config.yaml
n_layer: 13
d_model: 128
n_experts: 256
experts_per_token: 8
d_expert: 32
d_shared_expert: 256
activation: "swiglu"
normalize_top_k: false
lr_router: 0.00109
norm: "rmsnorm"
tie_embeddings: false
beta2: 0.98
dataset: "wikipedia_en"
Below are experts of layer 7 (counted from 0) of a mixture-of-experts language model. Rows are named router (the router's row for the expert), gate (a neuron's input weights, with its number), up (a neuron's input weights, with its number), down (a neuron's output weights, with its number) and show model dimensions 64-127. Each number is 128 + 24 x the weight over its row's rms, rounded and kept within 0 to 255.
Before each expert's rows: "comes before" lists some tokens at least twice as common just after its tokens as in all text; "comes after" lists some tokens at least twice as common just before its tokens as in all text. This comes from a sample of Wikipedia text that the model never trained on. Tokens count by the router's weight.

# expert 194
comes before: " ", "–", " L", " Bronze", " W", " Total"
comes after: " ", " |\n", "\n", ")", " Gold", ")\n"
router [108 147 159 138 158 140 153 155  97 159  91 103  79 116 163 156 110  92 123 167 128 108 143 102 157 164 124 156 149  85  81 145 108 124 133 173 162 147 115 121  97 136 101 147  94 153 171  99 143 105 155 106 131 112  70 126 131 113 162 166  99  99 151 120]
gate0 [131 169 163 109 111 129 133  62 156 106 128 152 108 135 124 145 117 117 148 133 118 137 108 168 171 116 134 154  97 112 110  84 145 146 138 102 174 110 144 127 143 154  90 144 117 129 186 134  90 116 186 102 104 102 116 157 173  84 152 119 144 131 105 138]
up0 [118 136  94 162 121 115 142 151  77 123 134  87 165  77 109 119 135 149 124  94 174 138 164  84 102 131 106  90 148 141 138 159 131 143 130  84  80 122 120 165 116 119 150 115 155 121  92 112 167 135 104 157 143 136 178 144 112 186  90 131 119 125 140 108]
down0 [137  84 138  89 120 128 168  87 129 145 150 174 111 143 134 116 137 111 133 109 153 160 145 106 114 145 150 117 164 130  89 137 101 113 135 121 116 103 109 158 106 139 121  96 175  87  91 153 133 109  98 154 106 110 133 160 133 132 117 123 139 114 147 124]
gate1 [144 139 144  87 132 115  94 147 138 145 115 148 113 106 106 188 117 121 126 170 112 134  99 122  87 158 157 106 158 146 109 139 116 146 141 162  89 126 150 130  91 103 130 141 116 164 113 124 125 151 119  82  78 125 120 159  90 124 121 102  86 105 130 102]
up1 [147 154 100 131 124 165 140 177 171 140 131  94 143 107 139 101 149 121 143 134 136 138 148 132 136 102  98 113 123 144 186  94 146 106 108 110 164 125 112 135 134 109 148 149 153 124 125 109 119 153 145 183 160  89 124 136 144 133 114 145 129 125 139 170]
down1 [127 121 182 173 127 131 110 143 132 129 113  97 149 113 142 108 120 155 120 127 110 149 138 177 118 112 128 146 130 100 149  95 107 149 126 164 134  86  96 165 147 131  97 134 154 104  98 119 116 119 149 148 158 132 150 129 124 110 147 123 178 127  99 133]
gate2 [119  97 153 116 139 130 129 126  82 156 109 187 142 127 132 141 135 122 141 131 157 124 115 155 166 138 112  73 106 151 126 108 108 141 165 117  99 126  96 142 122 150 155 148 122 170 168 133 124 159 156 154 101 151 159 157 123 129 140 136 125 140 178 109]
up2 [126 133 153 148 130 110 122 106 101 127 161 169 115 141 121 111 125 153 100 143 131  70 129 151 132 117 123  98 173 112  90  82 134 106 103 134 137 167 152 115 141 104 153 144 135 134 166 102 118 112 108 142 179 136 178 140  59  96 145 189 115 114 114 120]
down2 [141 110 129 142 119 125 150 101 138 132 144 148 106 138 143 111 108 125 151  83 124 107  85 144 131 107  96 111 158 122 125 139 134 153 145 118 128 108 133  92 159 155 148  97 174 148 129  91 141 148 111 128 131 146 158 137 115 152 162 104 167 127  96 157]
gate3 [133 128 126 144  97 154 145 105 117 189 125 146 184 106 135 106  88 136 153 161 139 120 107  93 128 170 129 128 140  71 155 147 109 115 107 127 144 144 102  98 142 129 110 156 135 104 117 135  79 139 115 130 106  98 126 150  90 152 144 132 112 148 131 128]
up3 [147 111  92 128 130 108 173 137 120 117 100 100 147 141 147 150 139 128 120  90 142 135 139 153 139 136 128  75 101 123 127 138 128 112 131 180  90 140 120  75 176  98  85 111 148 105  96 145 148 109 139 170 146 133 128 128 142 147 132 133 138 138 158 169]
down3 [126 124 152 130 120 142 155 175  83 149 137 146 106 120 102  89  73 116  99 133 131 116 146  98 139 175  94 140 158 144 152 117 144 131 172 119 152 170 153 111 108 129 125 170 161 138 150  94 137  82 142 160 124 157 103 134  96 121 108 156 111 124 170  92]
gate4 [134 140 132 125 166  79 165  94  99 165 112 132 154 128 143 132 121  94 106 142 152 156  92 137 121 138 140 160 121 142 104 126 145 136 123 117 150 121 148 153 165 169 148 117  94 148 141 104 143 109 137 141 154 166 158 136 126  89 130 102 107 120 163 129]
up4 [118 122 117 106 107 161 101 127 151  98 128 125 100 137 120 107 144 168 173  90 104 142 186 153 131 112 125  98 149 125 128 142 122 147 135 132 122 127 139 112  63 131 108 143 139 125  76 121 126 126  95 118  79  93 109 138 143 178 120 158 155 154 107  97]
down4 [132 110 108 159 151 142 114 127 137 136 123 171 139  87  99 116  77 129 124 115 190 133 117 112 145 137 131 127 158 119 121 133 165 103 107 141 133 152 152  83 166  88 118 131 138 131 102 146 129 130 149 138 126 126 129 127 100 133 138 141 171 174 118 102]
gate5 [178 154 155 151 149 136 145 111 110  95 123 131 116 123 157 118 115 100 169  94 180 151 116 135 128 153 143 161 119  78 127 133 143 114 151 130 138 152 128 147 115 126 167 124 176 120 136 119 136 127 116 126 139  97 157 114 191  92 188 114  91 140  63 124]
up5 [135 148 162 162 176 118 133  83 107 126 128 138 127 130 163 134  98  86 141 103 152 138 119 123 105 149 135 158 127 118 120 130 131 150 165 105 123 153  98 144 111 120 173 114 152 110 131 125 134 116 129 142 122  91 175  96 167 100 150 114 104 144  83  88]
down5 [149 101 152  99 110 119 158  92 136 168 142 142  96 128  92 134 116  98  72 141 149 147 150 131 115 138  81 125 141 143 145 118 152 150 147 138 166 134 113 144 134 131 128 117 119 130 114 156 107 102 109 138 156  60 131  96 131 100 114 146 153 125 101 144]
gate6 [101 181  96 127  82 167 188 118 103 130 101 125 120 125 119 122 147  83 139 163 101 152  95 138 120 166  84 123 122 163 101 153 166 108 127 152 124 101 100 175 135 103 118 128 131 170 171 177 150 134 147 126  94 120  94 140  79  95 139 119 116 152 163 154]
up6 [143  79 139 121 159 102  99 126 151 143 156 124 155 138 117 144  87 120 169  97 163 112 141 111 129 104 170 107 143 116 166 126 114 142 122 162 149 150 132 111 114 166 121 123 139 107 115 104 112 143 124 142 168 152 209  87 170 157 120 130 113  91  90  83]
down6 [144 129 129 130 122 106  76 147 122  89 144 137 101 189 106 118 144 138 138 110 115 150 123 129 144  99 155 167 119 156 179 136 139 130 121 130 122 110 151 142 130  86 122 134 168 114 127 133 148 159 129 129 190 134 152 118 131 188  99 118 152  86 141 113]
gate7 [132 140 151 128  94 162 116  70 107  94 153 125 117 114 161 106 155 127 117 124 147 126 135 131 160 129 112 140 129 141  95 151 147  83 122 132 161 178 137 114 124  91 116 165  96 123 152 152 133 155 141 149 125 147 118  95 148 160 107 145 130 156 146 123]
up7 [147 108 141 118 117  80 146 125 154 179  86 135 117 124 128 117  90 118 152 109  98 130 137 132 141 145 117 139 133 111 170 117 149 160 147 109 116 105  67 126 130  83 128 143 178 127 126 123 117 146 109 136 155 146 138 123 126 148 138 153  94 180  97 133]
down7 [187 107 140 157 143  99 139 103 143 137 177 151 129 149 151 130 137 109 140 159 123  99 154 139 126 172 159  84 149 117  90 155 136 147 111 130 126 128 143 145 149 159 153 102  75 123 141 103 163 109 140 160 131 129 151 101  84 148 139 127 125 122 118 169]
gate8 [100 150 141 134 140 120  90 116 103 111 111 142 110 146 130 165 127 177 168 133 128 157 138 108 160 129 115  94 153 154 169 128 144 140 116 119  92 104  97 141 122 152 109 128 125 151 120 104 150 141 148 167 161 104 101 159  93 124 153 121  97  94 163 143]
up8 [149 159 118 127 141 150 130  91 106 124 125 155 172 100 119 132 139 105 132 150 123 110 137 127 122 101 100 106 125 142 146 133 135 112 103  78 136 160 131 116 173 157 127 139 122 169 132 115  89 120 157 103 120  95  67 121 163 109 117 133 114 108 174 133]
down8 [111 159 137 127 164  80 154 112 105 130 132 136 106 153 163 139 140 151 105 127 157 140 151  91 140 139 166 147  84 116 123 173 145  74 102 127 146 131 123  99  84 149  87 134 133 127 108 118 151 141 157 122 110 124 130 120 114 105 137 104 117 141  94 123]
gate9 [133 135  85 149 151 112 156 128 119 130 102 124 106 186 146 110 149 126 134 154  92 150 117  96 141 134 158 160 108 116 113 108 121 107 127 140  74 174 140 135 136 133  91 100 177 169 158  93 102 114 138  91 103 146 125 147 120 136 158 142 131  69 118 118]
up9 [151 147 138 124 142 130 140 141 122 127 137 178 121 109 131 141 107 120 172  96 161 117 135 111 117 150 136  92 122 106 145 132 119 116 144 102 133 127 141 180 133  97  84 138  75 120  81 151  85 151 160 132 118 110 155 111 118 161  96 125 138 103 135 148]
down9 [171 176 123 106 122 122 107 102 115 134 120  99 127 138 138 167 115 106 118 112 137 130 160 122 134 112 115 122  87 136 137 142 105  99 136 102  98  72 151 133 124 147 141 117 161 126 172 135 147 109 106 116 129 109 148  82 109 128 100  99 122 110 109 144]
gate10 [133 113 122 118 162 133 104 133 116 111 143 153 137  76  73 163 134 117 116 155 113 106 123 113 152 112 142 147 158 119 103 162 110 145 130  99 140 100 157 128 130 158 132 132 131 133 112 165 135 102  82 142 170 147 124 119 109 143  93 156 137 107 128 121]
up10 [149 121 148 134 139 130  93 101 150 127  98 148 119 114 103 140 129 127 108 148 147 120 150  96 114 137 134 134 136 117 132 144 127 156 110 129 114  80 152 117 118 127 172  96 118 152  87 127 154 140 168 100  98  66 108  96  90 125 138  63 140  69 123 112]
down10 [ 60 111 126 122 153 148 143 185 159 137 148 136 118 120 157  93 133 101 142 128 180 161 175 145 120 134 127 142 102 122 114 110 133 158 138 103 142 164  95 150  86 128 103 147 144 120  88 143 117 124 111 139 124  95 104 123 135 128  72 142 123 112 114 114]

# expert 148
comes before: "4", "5", "6", "3", "2", "1"
comes after: " ", " (", " |", "–", "born", "|"
router [144 101 131  95 163 123 144 168  95 127  97 129 108 130  95 126 142 135 144 123 107 174  56 109 123 161 106 122 115 138 127 148 163 167 137 134 149 134 108 179 135 144 136 102 179 158 126 131 121 147  96 170 109 103 104  95  89 141 129 126 143 136  91  80]
gate0 [157 121 142 142 116 104 154 159 118  95 149 132 111 137 106 157 129 123 136 151 125 106 133 166 152 125 113 156 178 131 137 103 118 121 106 159 104 195 137 137 120 110 117 122 146 118 141 107  89 123 117 130 114 160  79 120 136 120 143 104 147 180  94  99]
up0 [162 141 141 151 100 108 159 159 139 117 175 115 147 128 101 138 109 137 122 152 151 120 118 137 146 155 129 151 146 123 132  86 135  94 126 160 112 194 105 132 148 105 101 120 160 138 120 110 114 136  85 118 100 160  78 146 136 118 145 109 137 130  85 116]
down0 [ 96  88 131 114 133 142 116 126 157 136 132 137 161 110 142 111  94 108 147 124 126 124  96 153 189 124 127 123  95 101 147  78 127 121 118  92 119 151  87 162 156 169 135 139 103 112 105 107 108 131 165 132 128 149 107 124 160 137 130  75 166  99 129 129]
gate1 [ 80  91 138 104 132  88 140 118 168 159  99 100 117 103 122 107 120 153 109 130 157 141  72 124 138  70 124 137 125  87 168 156 156 132 126 123 119 139 123 153 171 140 123  90 122 183  83 135 146 151 128 165 125 162 107 159 159 143 101 166 145 122 140 135]
up1 [112 134 151 171 161 117 138 172 148 159 125 135 108 114 150 107 168 143 138 152 127 154  77 161 149 117 142 100 105 110 175  97 131 114 106 161 163 129 132 144 137  90 133 129 159 157 100 100 127 122 161 161 144 138 103 124 162 128 126 151 165 141 122 136]
down1 [121 117 139 155 112 108  93 103 163 140 122 118 141 145 106 143  80 113 101 117 150 126 110 118  76 119  95 161 129 112 131 153 129 165 143 127 176 152 124 129 162 103 104 106  94 119 121 125  86 118 120 120 172 151 151 121 129 120 115 176  79  77 124 137]
gate2 [156 131 162 148 148 110 128 157 126 182 142 142  97 148 147 120 153 133 123 101 124 147 102 119 124 143 134  89 115 100  73  95 100 120 134 157 118  83 126 163 144 142 143 117 145 126 116 107 124 148  87 112  98  95 141 171 131 150 132 143 131 158  98 140]
up2 [155 100 134 147 145 115  94 136 128 147 137 130  93 143 211 117 111 152 131 118 100 132 143 152 154 137 185 129 107 120  86 124 118  96 136 147 149 132 128 142 137 107 111 116 155 115 126 110 172 134 127 114 102 124 128 127  95 105 146 131 146 145 139 134]
down2 [119  91 124 118 153  89  79 138 123  99 120 148 125 134 104  87 128 117 102 131  86 123 110 151 139 147 119 122 148 121  95 153 152 117 106 106  84 156 146 118 178 120 130 141 142 158 108 132 136 178 101 169 120  89 158 140 147 134  69 171 134 150 139 116]
gate3 [133 129 102 153 133 152 135 130 169  92 126 104 164 155 138 129 133 147 127 155 110 144 114 156 153 163 115 122 141 141 103 131 165 138 127 110 109 125  81  83 118 127 132 141  92 169 145  94 151 124 133 149 176 111 116 106 110 153 118  82 155 115  61 140]
up3 [140 137 135 101 109  98 154  80 105 171  89 153 121 173 126 123  85 112 131 113 110 146 170 100 115  78 148 146 112  79 103  80 109 128 123 120  97 123 146 151 109 129 125 127 117 110  89 174 145 130 121 118  80 146 155 174 153 107 124 159 131 151 150 131]
down3 [103 106 137 141 170 152 133 157 100  76 133 185 161 136 120 127 146 142 140  71 131 123 166 119  98 116  53 136 108 149 154 141 121 145 122 157 107 144 126  98 112 132 133  85 163 143 116 170 116 162 149 131 135 161  88 159 172 123 121 143 131 143 138 158]
gate4 [130 142 147 124 103  82 149 128 126 146 142 108 107 155 167 117 135 128 152 106 127 139 143 102  99  92 143 122 143  99 163 119 118 158 118 119 136 123 135 180 133  87 127 131 111 124  86 153  96 121 147 131 129 151 150  90 126  84 123 116  80 101 155  98]
up4 [139 108 148 134 112  99 155 114 157 133 150  89  80 112 161 125 115 115 116 155 155 138  89 103 130 107 115 109 159  95 152 130 155 134 122 111 171 104 118 138 152 145 120 137 114 166 122 152 101 168 139 133 104 135 133 112  67  75 106 146 109 116 144 116]
down4 [159 149 133 148 117 116  88  98  88 128 128 131 103 125 117  96 122 143 103 148 142 142  94 122 142 130 167 115 115 127 142 115 136 110  95 109 174 121 111 149 111 137 146 186 132 168  86 162 106 128 128 131 121 125 169 129 115 154 108 141 133 140 141 120]
gate5 [109 101 149 135  83 139 142 150 130 145 102 175 166 141  87 145  87 131 114  98 175 141 137 176 143 122 125 142 117  88 129 136 111 171 111 128 116 127 103 149 144 109  97 105 127 122  75 122 113 119 125 163 109 150  66 108 126 146  93 143 131 122 168 120]
up5 [ 88  89 123 156  97 157 126 129 126  97  92 179 163 140 102 142 124 114 130 128 165 141 166 160 129 117 142 142 137  84 123 173 133 129 114 134 132 112 147 103 117 124  84  99 124 146  95 153 105 130 133 141 108 134  77 149  97 131 155 147 161 135 167 116]
down5 [110 124 146 166 105 159 132 103 157  54 150 139 116 152 122 143 133 114 101 138 141 115  98 167 137 147 103 114 148 119 139 120 104 158  83 106 149 144 151 107 137 148 133 145 118 138  99  90 118 110 102 127  73 106 126 128  94 139 141 135 114 123 125 125]
gate6 [189 142 137  94 103 145 113  89 142 112 149 187 102 119 125 136 111  86 150 132  96 149 116 129 146 104 140 106 115 145 145 121 160 142 133 138 158 105 118 136 106 103 148  83 154  70 161 149 159  78 142 118 133 130 119 126 173 127 115 115  89 133 138 143]
up6 [202 146 142 173 132 133 136 155 132 106 107  96 121 117 107 127 126 128 131 155 131 152  86 145 130 167 135 131 131 108 159 135 171  85 124 101 116 134  93 151 136 145 145  87 142 144 131 124 167 120 108 107 105 175 152 116 132 163 161 109 122 142  90 153]
down6 [120 162  98 165 127 144 132 158 138 165 144 156 192 135 143 140 142 169 119 163 132 115 130 109 175 121 132 150 138 117 103 147 139 123 121 132 130 119  91 111 149  91 111 140 111 113 129 119 116 126 103 122 138 128 100 151 118 143 173 125  81 144 118 121]
gate7 [128 112 137 142 149  90  92 127 113 180 133 159 136 110 127 150 129 117 146 133 116 163 108  57 157  79 140 145 109 163 157 149 145 128 132 125 172  99 149 138 163 136 159 140 116 136 101  93 105 124 130 129 122  95 136 138 116 112 134 158 146 108 156 100]
up7 [135 141 137 115 122  87 106 146 101 147 122 110 129  96 152 115 135 104 158 132 173 142 104  94 153  95 150 145 107 124 141 124 151 163 148 184 106 119 133  85 138 131 146 123 132  90 114  94 145 122 113 135 160 105 122 103 135 157 124 164 178 127 153 114]
down7 [149 141 114 129 129 162  92 147 162 104 132 122 185 126 106 159 103 148 164 124 133 141 106 134 114 133 129 107 142 109  99 164 147 113 125 105 119 111 112 151 140 140  83 104 128 151 141 107 173 108 101 148 154 117 158 168 147 130 127 139 151 157 121  97]
gate8 [151 102 126 114 184 141 116 162 123 128 146  85 102 138  91 134 151  87 118  95 172 162 123 161 122 137 133 160  92 106 174 113 108 138 104 133  92 138 158 117 144 126 103 128 148 113 150 103 116 168 119 139  98 117 108  37 148 144 162 143 138  89 143 147]
up8 [134 126 182 127 158 108 129 106 130 121 127  81 145 112 125 121 122 138  95 105 128 111 104 138  81 121 129  91 163 136 124 103 134 110  99 139 111 185 109 162 188  82  73 109 120 105 119 117 136 135 117 127 145 142 112 144  97 129 112 130 103  93  81 119]
down8 [133 155 119 113 175 129 155 132 140 112 144 127 122 161 132 149 126 136 133 144 150 173 148 104 147 139  75 152 148 150 155 130 131 133 112 131 116 161 152 153  99  84  99 125 157 106 125 144 141 149 132 160 171 128 156  95 173 148 118 140 184 123 147 168]
gate9 [146 130 141  89 131 118 172 135 100 154  93 148 107 148 129  96 106 114 165 107 178 123 105 129  91 138 139 164 108 111 139  89 123 141 111 151  89  99 144 130 175 115 102 113 139  99 122 130 158  82 132 129 127 125 103 106 112 144 105  60 135 145 157 143]
up9 [135 121 118 126 153 126 149 124  72 125 111 154 109 129 109 129 131 145 126 141 145 140 100 116 128 149 104 144 136 118 131 118 160 110 127 168 113 132  82 121 153 113  64 135 149  79  96  76 138  80 168 127 140 146 123 116 116 107  91  65 155 122 139 139]
down9 [109 114 180 118 120 143 102 104 100 124 120 133 121 121 141 127  71 114 132 121 144 122 120 102 108  83 144 100 144 159  92 118 155 144 162 129 121 168 106 127 123 168 173 111 167 154 180 103 121 141 134 132 132 144 154 152 113 131 113 149 129 145  92 111]
gate10 [101 100 132 141 123  99 109  99 163 128 130 146 116 141 137  91 112 123  97 120 122 133 128 118 162 126  80 124 129  94 129 129  95 127 144  86 117  71 113 133 143 119 154  87 144 167 120 143 151 163 131 146 171 103  92 108 126 144 126 146 102 157 127 125]
up10 [139 164 125 138 152 163 167 136 110  95 105 139 135 134 107 154 146 131 147 146 124 111 127 117 109 126 148 165 125 159 118  90 152 109 128 163 132 192 147  66 116 139 142 157 121  81 135 104 141  87 110 106  96 149 163 172 144 129 161 115 170 122 126 165]
down10 [150 170 100 154 152  98  88  70 155  57 132 113 106 117 160 136 139 111 140 121 154 115 120 133 156  98 123  89 161 121 133  96 158 152  75 126 154 137 132 121 153 138 130  98 106 113 127 153 124 146 102 155 133 148 172 143 125 161 120 150 128 147  99 154]

# expert 105
comes before: " ", " (", "\n", "00", " MPC", " ·"
comes after: "0", "1", "3", "2", "4", ")"
router [130  99 118 143 121 144 146 174 152 141 110 117 119 179 121 133 149 146  90 146 132 114 114  98  92 110 142 120 138 115 145 162 131 128 142 141 152 146 106  91 144 133 100 117 167 136 111 127 124 165 114 165 115  81 131 113  97 162 135 160 115 130  72 109]
gate0 [159  94 117 170 149  90 138 152 119 105 119 175 121 109 144 127 117 170 124 158 147  96  66  95 123 140 125 124 127 114 154 133 128 115 161  80 112 138 122 134 121 136 116 123 116 134 178 107 110 115 107 104 112  91 116 132  97 153 138 141 146 147 116 170]
up0 [131 141 131 146 128 169 146 163 165 148  95 121 150 146 153 134 119 133 117 107 126 183 106 120 133 125 118 104 162 137  95 124 154 108 152 133 152 128  96 136 118  98 132 117 120  90 115 168 133 112 108 134  89 131 135 126 142 133 121 119 115  79 132 103]
down0 [144 139  94 141 168 124 111 137 106 170 119  88 120 147 155 133 133 112 154  76 144 155  82 124 123 141 130 151 129 140 118 107 118 112 153 146 158 142 114 101 186 128 140 157 149 146 108 102 117 152 173 137 127 124 115 108  88 125 150 107 129 154 144  94]
gate1 [161 124 157 122 130 115 150 107 135 135 151 140  61 180 166 138 141 100 104 169 107 137 115  79 145 122 127 123 116 132 110 158 131 128 126  86 129 160 153 102  94 110 129 125 146 132 139 137 141 123 117 121 120 158 112 104 111 137 176 134  94 158  91 100]
up1 [168 123 139 174 129  99 113 151  86 123 130 122 160 159  85 150 100 138 135 154 128 102 154 120 117 119 137 131 119 130 108 130 132 116 135 134 143 120 120 143 130 152  94 143 103  91 136 126  99 164 147 113 126 123 143 113 161 123 179 107 140 167 183 132]
down1 [124 143 125 118 127 153 130 100 118 159 150 173  93 100  44 126 135 154 150 172 124 138 117 133 105 144 114 118 119 152  99 111 149 152 105 131 129 119 146 137  71 149 120 131 114 112 122 121 123  95 119 145 154  91  90 125 112 133 130 126  97 158  59 126]
gate2 [157 137 147 126 107 141  97 110 136 147 133  91 118 147 138 122  94  98 161 112  99 127  93 132 128  80 143 105 106 157 129 104 137 155 140 122 110 119 127 141 149 110 143 148 144  94  82 127 129 145 171 173 144 149 127  90 114 127 116 107 105 113 134 138]
up2 [151 160 127 128 106 134  76 148 130 132 132  83  89 144 127 132 129 113 161 115  96 145  78 104 137 109 132  85 110 120 100 128 116 187 134 112 113 136 112 134 147 107 140 162 146 136  80 124 137 163 178 160 158 135 128  99 117 132 118 131 100  94 116 159]
down2 [145 136 116 115 168 120 105 125 149 109  71 121 112 145 117  98 147 127 100 144 120 110 131 107 120 161  94 134 181 134 128  95 116 141  97  86 150 135 105  86  94 118 139 124 113 128 107 151 108 139 131 138 121 145  82  95 105 140  95 116 141 103 136 121]
gate3 [120 115 106  92 118 155  92 138 172  63 143 128 159 181 154 121 135 193 123 137  83 124  90 113 117 159 102 155 126 112 148 106 113 134 149 134 139 112 128  96 134  60  95 137 136 129 136 127 157 148 125 135 117 109 153 123 161  95 138 103 103 119 125 107]
up3 [147 134 163 161 140 113 160 117  74 211 118 136  90  74 112 136 120  74 128 130 161 113 174 150 162  90 150  91 117 129 117 148 136 118 107 107 106 120 129 163 123 181 151 112 114 147 120 139  99  92 137 119 119 156 113 121 109 170 126 151 160 139 133 153]
down3 [147 145 123 124 139 109 129 144 147 126  96 149  91 168 160  90 129 164 116  88 141 150 109 130 130 130 138  87 117 133 112 135 128 112 148 121 106 148 152 126  81 101 125 110 101  84 124  89 135 113 116 124 147 126 132 129 129 120 147 119 113  97 139 114]
gate4 [127  77 116 135 112 109 122 192 120 158  99 137 171 139 133  99  92 116 178 106  89 129  70  92 100 125 109 142 121 117  95 114 130 121 149 139 143  80 118 142 130 151  93 124 124 162 133 121 123 122 101 118  84 141 137 132 138 156 130 119 148 167 126 146]
up4 [175 166 163 110 162 193 138 119  97 123 135 157 115 103 128 113 119 163 128 127 119 141 139 126  74 115 166 135 108 162 107 117 158 135 125  94 112 111 162 140 170 119 104 166 120 141 143 118 135 114 138 137 122  87 110 174 141 130 132 145 111 141 121 171]
down4 [106 108 130 112 109 153 122 170 144 114 125 139 104  98 112 116 169 140  87 209 133 106 124 108 148 171 133  97 103  96 144 134 141 136 122 128 168  98 113 127 163 108 142 148 126 110 166 128  95 123 156 129 133 123 106  98 110 142 127  78 123  92 123 151]
gate5 [138 114 117 102 106 151  96  98 130 120 117 155 126  91 102 118 119 112 106 161 124 105 113 143 142 138 189 121 138 120 113 110 133 106 117 175 131 105  97 125 117 169 135  96 166 119 125 122 126 111 115  80 117  86 151 112 132 115 145 187 119 117 178 107]
up5 [138 158 152  90 123 139 147 153 116 122 143 102 144 133 138 128 125 157 146  81 142 145 130  99 113 117  97  97 127  82 130 164 125 150 136 146 133 142 157 122 146 122 171 141  96 143  77 111 189 162 168 124 147 162 119 159 136 176 157 115 118 148  94 109]
down5 [158 140 118 131  91 142 104 158 157 137 104 135 155 113 126 101 116 121 103 114 172 143 125 150 130 118 147  90 123 126 157 107 128 101 185 130 161 114 168 116 156 166 116 143 157 151 150 128 161  80 125 145  92 153 176 145 107 179 138 150 120 185 110 161]
gate6 [158 114 133 172 109 109 168 105 142 159  97 158 146 135 115 104 116 129 113 101 119  90 101 133 120 149 174 126 111 109 160 111 120 136 112 150 114 131 112 114 164 135 140 124 121 110 132 103 167 210 127 137 137 124 110 131 166 104 127 108 118 101 111  89]
up6 [116 149 105 113 145 125 158 118 171 116 114 125 121 127 128 115 117 138 158  99 115 157 117 107 185 145 154 138 137 133 165 128 166 157 129 113  88  90  79  98 148 135 132 134 127 134 147 114 158 133 148 166 101 173 134  74 123 141 146 138  76 122 115  87]
down6 [ 98 151 118 149 124 152 131 134 145  82 126 128 113 106 158 126 160 120  90 186 161 140 156 150  64 138 118 121 104 148  96 114 121 143 149 114 124  96 114 145 107 134 126 130 110 146  94 108 108 147 147 152 140 141 168 164  69 146 131 130  97 159 132  98]
gate7 [131 108 161 140 114 101 161 126 148 180 102 147 133 160 135 153 101 100 106  83 160 127  61  98  95  91 124 103 129 141 117 135 106 128 139 126 117 127 138 149 159 145 120  82 126 119 110 146 171  89 111 104 155 115 146 109 134 108 119 134  90 124  96 127]
up7 [184 103 101 138 137 115 118 163 143 168 131 140 108 115 135 156 157  96 121 123 157 145 118 115 107 123 128 119 135 115 109 128 198 137 116 130 116 129 160 136 133 143  99 119 121 105  93 139 148  72 117 165 153 105 121 108 132 125 120 131 110 128 154 120]
down7 [144  82 189 167  46 168 127 115 140 110 145 132 111  84 167 132 163 158 136 128 130 170  94 113 147 119  99 119 114 156 126 141 155 122 141 101 121 144  94 179 140  91 109 146 147 139  95 138  77 152 137 113 170 125 107  68 119 141 120 142 123 120 126 145]
gate8 [168  94 158 132 164 139 148 151 156 138  93 152 121 125  93  84 138 160 160 152 122 120 101  97 109 177 137 158 128 163 123 104 137  98 101  88 104 136 125 106 127 125 108 123 154 107 152 150 117 127 143 129 164 102 166 122 176 121 125 112 160  72 159 122]
up8 [138 144 106 116  91 121 144 108 119 132 176  71 121 115 145 137 146  87 143 132 123 132 147 154 146 128 146  82 134 156 157 138  98 134 139  90 144 135 141 162 146 135 131 130  91 161 144  69 129 130  66  99  97 171 128 125 107 116  99 165  66 151 141 122]
down8 [141 142 111 124 108 141 111 125  73 114 128  94 173 150  73 177 150 138  79 114 117 148 132 147 109 159  77 126 106 123 111 173 116 131 135 144 138 142 131 158 136 138 126 133 118 131 143 111  93 122 136  88  99 113 121 128  66 162 104 127 127 146 144 138]
gate9 [129 124 123 152 120 132 127 178 108 143 115  90 144 130 122 111 149 133 104 122 116 110  96 130 127 142 148 110 167 128 167  66 142 123 144 162 116 184 148 121 110 116 138 126 181 143 138 135 155 160 136 132 157 103 116 132 103 134 157 136 138 120 136 147]
up9 [116 151 119 125 128 141 137 106 116 109 160 137 114  98 156 123 125 114 162 132 129 134 164 120 124 101 145 129 106 148  83 153  99 120 155  94 116  80 106 148 130  90 131 129  89 114 109 125 111  78 104  97  39 144 156 127 123  98 102  99  82 141  96 120]
down9 [131 107 104 157 131 116 141 140 153  87 166 130 139 149 124  72 167 143 120 122 105 149 173 134 153 142 160 121 135 128  64 136 166 127 147 135 134 107 162 125 137 107 167  93  99 126 155  98  85 103 120 113  95 115 157  95 137 119 158 147 166 136 120 168]
gate10 [132 134 119 121 106 172 127 137 135  93 120 146 168 131 135 130 160 119 153 144 150 116 140 126 149 123 125 143 133 141 119 159 158 146 155 106 121 150 164 102 150 149 172 138 122 127 156 127 114 110  94 121 157  86 163 163 173 142 172 161 155 128 131 139]
up10 [122 137 134 109  99 101 137 102  72 131 145 111 105 126 146 128 129 161 122 103 143 114 123 141  95 150 149 101 160 124 160 111 114 140  97 140 155 111 124 120  82 117 101 125 101 108 111 135  98 127 109 133 134 122 120 130 105 160  85  87 129 135 137 124]
down10 [111  88 115 124 126 124 126 108 133  58 128 107 124 120 143 122 124 129 140 105 108 146 137 110 128 159  77 126 138 112 114 127 137 110 140 131 156 145 127 117  88 169 120 158 126 131 107 191  94  95 106  73 150 141 114 153 128 147 133 118 119 112 139 102]